{"n_experts": 12, "d_expert": 256, "moe_layers": [0, 2, 4, 6, 8, 10, 12], "balance_loss": 0.000286, "router_logit_norm": 1.0, "norm": "rmsnorm", "tie_embeddings": false, "optimizer": "muon_variant", "grad_clip": 1.0}
Below are experts of layer 4 (counted from 0) of a mixture-of-experts language model. Rows are named router (the router's row for the expert), gate (a neuron's input weights, with its number), up (a neuron's input weights, with its number) and show model dimensions 0-127. Each number is 128 + 24 x the weight over its row's rms, rounded and kept within 0 to 255. Numbers have three digits each.
Before each expert's rows: "comes after" lists some tokens at least twice as common just before its tokens as in all text; "gets" lists some tokens that make up at least twice as much of what it gets as of all text. This comes from a sample of Wikipedia text that the model never trained on. Tokens count by the router's weight.

# expert 5
comes after: "\n", "  ", ")", "\n\n", "\"", " 1"
gets: " |", "-", ":", ";", "|", "="
router:189123127121131138122143077104138116117098122170101115137132173157136156112099161104119124146166159127137112157114102091114124092145145106126116128162111118100079145163122146122137165132133119117164150104141130162103101151123125132117135148196119089137114115159125151142136196135156138095189136114120115147164117144126155122109101124091101119148126097085123114138130133168136133153095
gate23:114127081112173135117161177106128125150125207188126126133109130137141137126078137127151146159138136108150098124106149106113137098125165128115141082127140153200109144146146098148140180123147105078155126138149133123114131107107132147125117148123104075164123110154130136147159102121126108125128145117145144130140095129114188149149111104151131127096133121128129165114073125126142145113121
up23:124104104130112088122116166108116156130116135140119109121141147124140145146070127124115118136120164162151096137123159108090131083156118152133174136104162132148128133108094121123133137067143075113086154106123178121147123144079160143134097139112106130150155103166154147128148117150182132134133142111079102131133128120148155125131127137132113113060108137128107129113063162152161134134113
gate24:134106144126131137122120135112126104150164093167098144169095129146084086149138093172147143111111145150133110106159102140138133133153150093132105169128110200139132155137129111127126131103126143192095124167146118151131117098127138095107090124116079117137100114140126134132087133149141132110170124159110167091158118147107119076115097143145153148138160126145138132141172125112101081137147
up24:121109149105120118120137150122118109139148073140109134176111139150119124099169050168104126139121149136154135096152092127128145121130152111096096165147111149127131143128131104133127147110106130142062113134127122161128091136119136126101111117128085136065078103143144138163135110135114157114160141127101128102130122153134167082096086101115159141139160125146163142164162107099108099136122
gate25:115126174122156137114135141122145127141132108129110153123076099138147135138102108124142137149173122152135106144144166129104123127126136131139091102150133109100130161153113143101111127105162145118157079115141145133145140127162100138112167160209137156096107125108092131141150077151138118150140075104174151117128096144138136132139106122133122108092107098090193163096123134127087115162152
up25:136115142093143142106136180115125128147121158132094158128109079124170106109112116139117140129137139160111099149123142138100105136126097106115109093168177102134109159097136089106125118103152149131184093141123118118108152101153107123135175146175136140107087111129075117114124065156148088131152113113142156145110083139121117115127106105136122117071109125091150151112140107107099124150147
gate26:098138141137124146108134156121081164100122132119100170122091115103148188102102108190145117116123104081135127144111150132146130129108139113142129124169100140109081120143099081126100138163119113160140094105135118106142110103117076107096142184113157158105125117117122127123142130152148128114158083139180108104137102132099132145131139141122083126133121120088104147103101132178107145111109
up26:107185109125117139088116153125078141091150124176092153102132114132157157129101136165140104109129118128157108146123158121171122139057157126182126137104101150109074131156104121115109128145132121155104109145116130108112151099120086117076133145124190138112113110122116116158135142125161138129163094134161117127136105140118140146147134140127094132116108121114143150086130115168113138116073
gate27:155097120142142101107107152124158160080115118130123187156090108165089146143125149156166123121133142165127157135156119126126129160154132138122122155136126122099119134166185133121119159120136170132110122119119109144171090090124149145164129083170148133116154144131118086093145076101130109111092102134168096121122137140130135137123131162130159106159122118087167122142101141113133099075111
up27:160097095137143100113135165113167141093123125124084169141110136113068146123117155165145098149093137150128113128117104168108144119141106138127099115113092118107105129126150121103116128124110161136101098130123104162136112094122143179134118154153159122138185163148090087105121082111100114112123100144135073127106142097111137131115130160123178123120160098089173108127109126135140094110122
gate28:139110126122081099173147074138160119123152108095096128144104135103145150087110134164125128138119133097120102120149117099140140134130172070120109135139110129117091130141138105133184082160121138092127104090131113105163100118145132164124096128118139119175149137131139103150084139157129147117148084134156126131138174104176141092115146118152138124172147135094100118091132141107123106096154
up28:137131158064129105175147116163153128102133137126115141130132112123174155057121132153153103125085132109117120112123114094155140121130182104135129073138114171126091115138152103141164100163130135078120095096121125113153112125147149124149104130136147109143146138132149131144138112141172125145155097109153145141133154114179123097135135106147132118150156130059134089080132139131120114109136
gate29:150104146141075165116116114139150109120138117098102127135085067126139098123090112133097131148174123123096111116126088139111134123091125140110111136133134108117110111076140110114141146112163098115098109184162125149068150143169090131141095118141129149101139136155113087129109155096159124130120182137127141094117108118112117122145107080129098109152131163128158168120106096128160141149110
up29:112107160144100119106140088129159118155134121091096120154154075170126108120070123129114127155142149152108065118141104163113121108130119151069150129118141125114108111067154109088111126149156084127098099170141119123109117129150096138122092156173145134118142146129126088145146155142127107140114144135122136094088092114107140138165155083137114158143133157122131143111115097132144134143097
gate30:131121123119092114124155124102144091147135139110118123122130145145108107139090134096130122145151140143104101103121179148166124077116124126140143148153123135096098152105143139105113149094119146187085132109122203098140120142134185139129147152095141158169129117138090157116135106118116123133126080095083134134170123108141129136113141119152088102161179119129088143119082130126173123146149
up30:127140113126086085137112113084166108102138103130109093134148120126111095114083143090114119131124133129098098127101168141141131101112126151100141110129124116135148106141155150094118117090087095192094139131100135080120106150156162128113164121116137155151113125110116124130135103098116131085134103086095121139131101084112132133121148113119139129186149146122073181122122139086140116137176
gate31:135143138121120093120123132134144140153109211107094146142128099136148132101088109102186100140116182118124133145127126132107157125135120093119141113143134105142135115114138108137176111094115090128108183133131124147085138142104116080137186159140131111144127123137111090118150138084132083153141135131124120135173139121110173135136096152085108092173124129108119105099153085130129139123153
up31:137132116093100104136117154127148176134094141158131150147158107170126142097150130132150106154089156125097137146127147149167131148142116095142113109170125097128135100109131139147176123118103117115099177140095136114088108146129119099139180128114133114161126168130120123083130135100158120179137125145104116144176137117126167125077062141097094089098129144108098106136142095137145150126132
gate32:156109190146110143088109140125143136117104173147067094119149133129145135171146138133129140107130108127141093108120106178093113150129149065117110152145140153172106096128111103119108154178115128152156142111142082140114143133144120158109127137096142137155138141136120137129095149108161098146124138076083101123134122144117162131131093112111130160100127125126123112136067096144168136099136
up32:182142122166112142117140126134125128117136141130129117102164149101166166132119154145107127156135104156143102115101129096142111116131157119131102125156129166112100113147134090126072130165137085173097145115138131114141158150127152108120128141130128118139164175125133086108142110101166121152143107133090096133143104132109175156112066166178152094114111073119142132132095143140170123091133
gate33:146080113103147091119146128109137103136106133117156154137162114165124158131135122107118109108116147168094138121139154123088115120126119142128130119160187122105108106063075137152107111160114113165109109168117103138114119140120073117132144156122135114093139117131113139107121144085163131130147124145133156051144072128145122076128091165151112092151136119149116130146089127137137125127153
up33:143063116119155096161148144113126141139126149116158119144155107170137138138142155099144101095119143168068133119133134097088129141139105129112103132132200101096124131100076140160118129135120119126083142155146131129110114125121086109141136142111130105125144075120112115089127151091123158129147130154112150087170111119143062102102120131154118109132148114130074121152116165137130147136143
gate34:112143131160099184135125128142120124123105115149109071154110126109175128154063115129126123127135133188122125076124155167135131128131127086153147131127134127104132170133142134143119144115124172118093112110127146158128136152143155119130156167118109126112127166115135110133061128104118121171130150108106122125163078120119147088131135132135069082111170118132110154119109147093103170142135
up34:102116140106107117166177082118106096102121111179142111125100138121203128141074129127157143104124146175129110112097147152083133102140127131153140125119111129105181116097094111157155084115140151122106106115139156145125098157166172135129122156137077125146142141129128135150096127085111125135126131105115145105142102115131131115158135072118100135135170102134105149123135147118111169122111
gate35:102136108100149045137140136161085157150148188106138134149099176117098098148141120118187169127120175142162072078134146121127124146114096109093145138118129116116150115106107115114117122108110105133152144131110125113116130146136130105142114145139092154138113130158129128127115130138163065131143122154107074152133154127119082113112138108158110108129140152092162155126124138129105131121123
up35:122134117105153055117119147144096133177141149133122167149109184082119098179113152102162147145136134148186131084146124087127130127111140115099139128098137106128124129121131131113103141131111081133148106112130122101070147151139145149131115140125085162129126165128113130111120136139152107116121112167120066161163145121135109155123127103144138105102150150078147117103105125161117156109134
gate36:124072163087154139114135118118107102137117128069100113124142145149138145098137119140133106122149145120123098147143160121133169123147140157125097134161084073167117143181134100165128125132138140123145056117114181145099152148131127146124103098129143140125143146076106155160142188121137091107152166114157125118142119140140131150139126096138150131126104140147109105139066133123132149145133
up36:104097143120136124087140129142110095134094141102085085104129148145170132117171126146117084142158147144104122146143113138090148132174091164109109123176105098146137116115152119101133149151113161114143070120115152144066134149119164135114086115159087124114114175127122128161150143097108112144156161153163099115137167123132118150127144125141144133141099114161125118145101134126175148144152
gate37:119138146145094174160132090146158126133096128154134103104120128101088142109121146121155151102155135152124107135146115137069125124110118109128131102155130139123088135153085136133076161117166135155117109120149120124123110062128142156099130155147102148065166142122122138081097096135140127074119122153156116152165150115133085102103127142117194130140136135135100131110122123166124139161114
up37:143134129128117131117120108147135133084097089167082114091125136118131107150109130076121166099183123171152085120177148121095109131129099093139102120125156127125099123151104131129123162146116143130091078107147074136130137062115123126095124186174117163099151165124131153107114125151128122087138139131127125117156120118124083120115141142082168132130122130135133137151114127153113139148153
gate38:116125097128132091101110127131147175146158131146085125167120097146095141159172095158126130158175151108136114121138131142127140103181094121099127143149133129174127141134123064135103151118133115161131107124135122069121107153151155105079142133107114118137144133129107144114147166111077141145174157142129089122128108125174158200119165159124125111125135138124109126129094122138121134132152
up38:130128103121124101129102155134126159112163138133139136129121079134127140146147121136140158122133141074168108120115128132089131130195142138123093120131146119146139142146131059143127160124132122137159123117129154096161124192156146094135123141135110122131105165108137122154130168100110156158158192130115125112105128116159174178143148123109127103150193109128105144118075133120123146158163
gate39:145099121107092144114135131108136121135117121133107112078113137108137114119158156149147134109132173137132169138104101122106131150137113112102073136180174115137148132095140143125107094161120144129118145122170130132088143118165181136141133087133086113123138168109097159086163156080128129120148117145130136093150136093119094103174142115134107106121124133084117134144128174155138067159140
up39:157129148145123120093173127113125117112139138085122090090131134114156102129143138165145110153144140138112161177112087135062097124125160138109071152160162110113143138109153122130103107140111151120161132128130160133102171129147156117116092119125092115114159128109111134112132130052144140124122119116123098138179167137099114096161155120114135091122108126112151151112117151123171095150160
gate40:109091118136138131112140152127113159139113085175118174098111166121132120107156138136135169135143112130112130109108145152130144155114131157143087183182116137139095138101153113145108166120155114086116145110122127124107144141154135107131156127092103132105124169129089130151117120148145093130164131152096136134115138116160116125098127148166108140054116120168176104197131163118124131151128
up40:102074120120083142115139148133111113119145102149097146105128139126135134105120120132129168125143127149116134111076139185124147121146147125119081175155088140136121119101124108125110134125156094102090145119112105126128137143135144108133136093084102124115141151144067125133119132111117118159133139151127171179150150096131130122109149178152104129056119072157167108154136167114123156150101
gate41:139157067159131119145128101120129108150160133158130123139139142129109102129097094136129145163136150154174154129124078116116120140126104086106126097124115100124118082105172135111156120127142128163086134141117123134101132144137082141144130103152101131136144102162118111108148153123117079096203138128120087143139114113113123119125091082155128094146162147119099096083135157122079121138165
up41:122152087127129130153133128130114128159166161170126115139130130126090143132082118134129120132148108156150121091138094113151130162086126108112111145122128131155112084130124102164159121105136107139081109170142111137115136127141103150126121085146079119122129093128066117101161215123104063113198140158119141142148132126127121148120118116133106139138144123103111149137097160095127125125146
gate42:121057150081116164133155112112106106117107088108145128166169102172127103127160088101135134118154133142111095089095134103088116096134137130144114128149095154103113167103129112146128151141129130128131143127109123117107101160127161168092129107159070145146169111130133130115130122130105104150137104118103069148115104137122107192103119121154120168110147143138163135120135093126128143105128
up42:105070133097139144118153091112088122124096088109138137205169132138117083112149112115141156134165124138119109106116116134079075121143122133143116096134117156102088152115149100176136147114118115105105148139135127152098125156145171159117125134152065136155176117124138136131131092112080121134139107112117105135120134123095124182112117146164126156133168125146160116132114120129122133122112
gate43:109112132155143118124146114128109140123091152116154148147130153087158134138137130150149156154130074130138151148157127096153119175097113103164077105203130134086112086120116112133139137145173111116102117151176135123108109158114133135124119120078147138129130152100125154093115159202165126136147119149135163121132150117099112138134111133143140137121087139079105143176135115140136120155111
up43:092112115131130112104119096138115133152146150145148156184136131096144157088148108112176115121110099125152080133133114136127117104076146091161114091120135125156116134141079104152126132111164126154134119120096143104114112121131152122120107144127105091176105122090131095097141181177172107093129142123120120099098092101150115151107167121165148176125116130097097156150129146114129152117123
gate44:121103104146141130116108112157137149155138118126157185142142160146127122085143075111184102133145132120134128121081149112128141134119106135095104134105124180080125141122128152144161121135112119167164124139161136129132117093116135152107131170149162127160159094163059137114113092064174136136146159145119109143108152133105116143120130076148146128106126150150144091139114135108131159148126
up44:109177116152124130167122122136130165128106140132161122131095136145108116097108090085172107117165080156152125099109140143104106128124070134110123129137128141112144116105105146132136105130159116137175111141152123140123073103121161133117130150135201144137155100150063126115137142104163107152159149157137109134111156151083128128106133105122179154100114154168138139128122128158110159131144
gate45:135158141118113104151128102076148176113125111137121134090107125154137153092144182170114140134087147126127105123111124104114111127144137115110110132104121129084108127167137096145146191158158133145152148107090074155136134132154124120096113150096070144163149140146108127097124106151132125087167139175122151128129131129143120129137116129122109102131118121117111170075153157086105122107168
up45:161172110110092137124143063141137129099133144108087172159116141088149116100098177100118120138086146121118152137128125101083120155143096096130169115126146160152105098120168134167108139186116195168136149122095107133115121164155109115113114142116107157141101150124143148149123119118092162127151182153137140136116116144130131129145091155131101123120133149118115145099122125119127115125154
gate46:124120142133099103130114106116092183152114083149135139094149115158146166122154129161183136137159150143119125111125141151125116130165111151094136095113138146152119165077155117157064086077166077164080132120137089127135126105138129121122115140172115118119155115102098130106107157158112130094132127131147102118132129110130160144139118130109096108175134089126130172109142139132122124130103
up46:136149121119085069138096105149131171177137138106149108125156123173117139157111114151123133160130169086107132095136119110108129141130109157110156127126137134111156135113102153186103149075121130164118153084107131159179121131125127115102116191187140140123134107118102137116112142100122090118148085131127102141160128114141162154117109100152127100167103132116133171112137109120126143116119
gate47:111127148121135107179149113146095095088142108075111111131138149109118103077128101149138136137120131144106119122099121120051103114124161142108099083159129145133126151117135156117105142150156158153114131132133114126136130131123172140088115166116120148115139182082152120119156132116147115101148128078102087097133126121119122109167159117173188117132113103117137132140134146119141140106068
up47:127086140134091141148137086142139096067131139072104106100124131107142125108128127139134097164096131139113139104086126154093123098136152132120106111136101127142137152120130161142092116134160152153103139117142126143129120133191191150083129160113092145099150159106133131129125121138116143122139117072095098105142135103118146150148145142141157097122152090140148152149134154132125153062089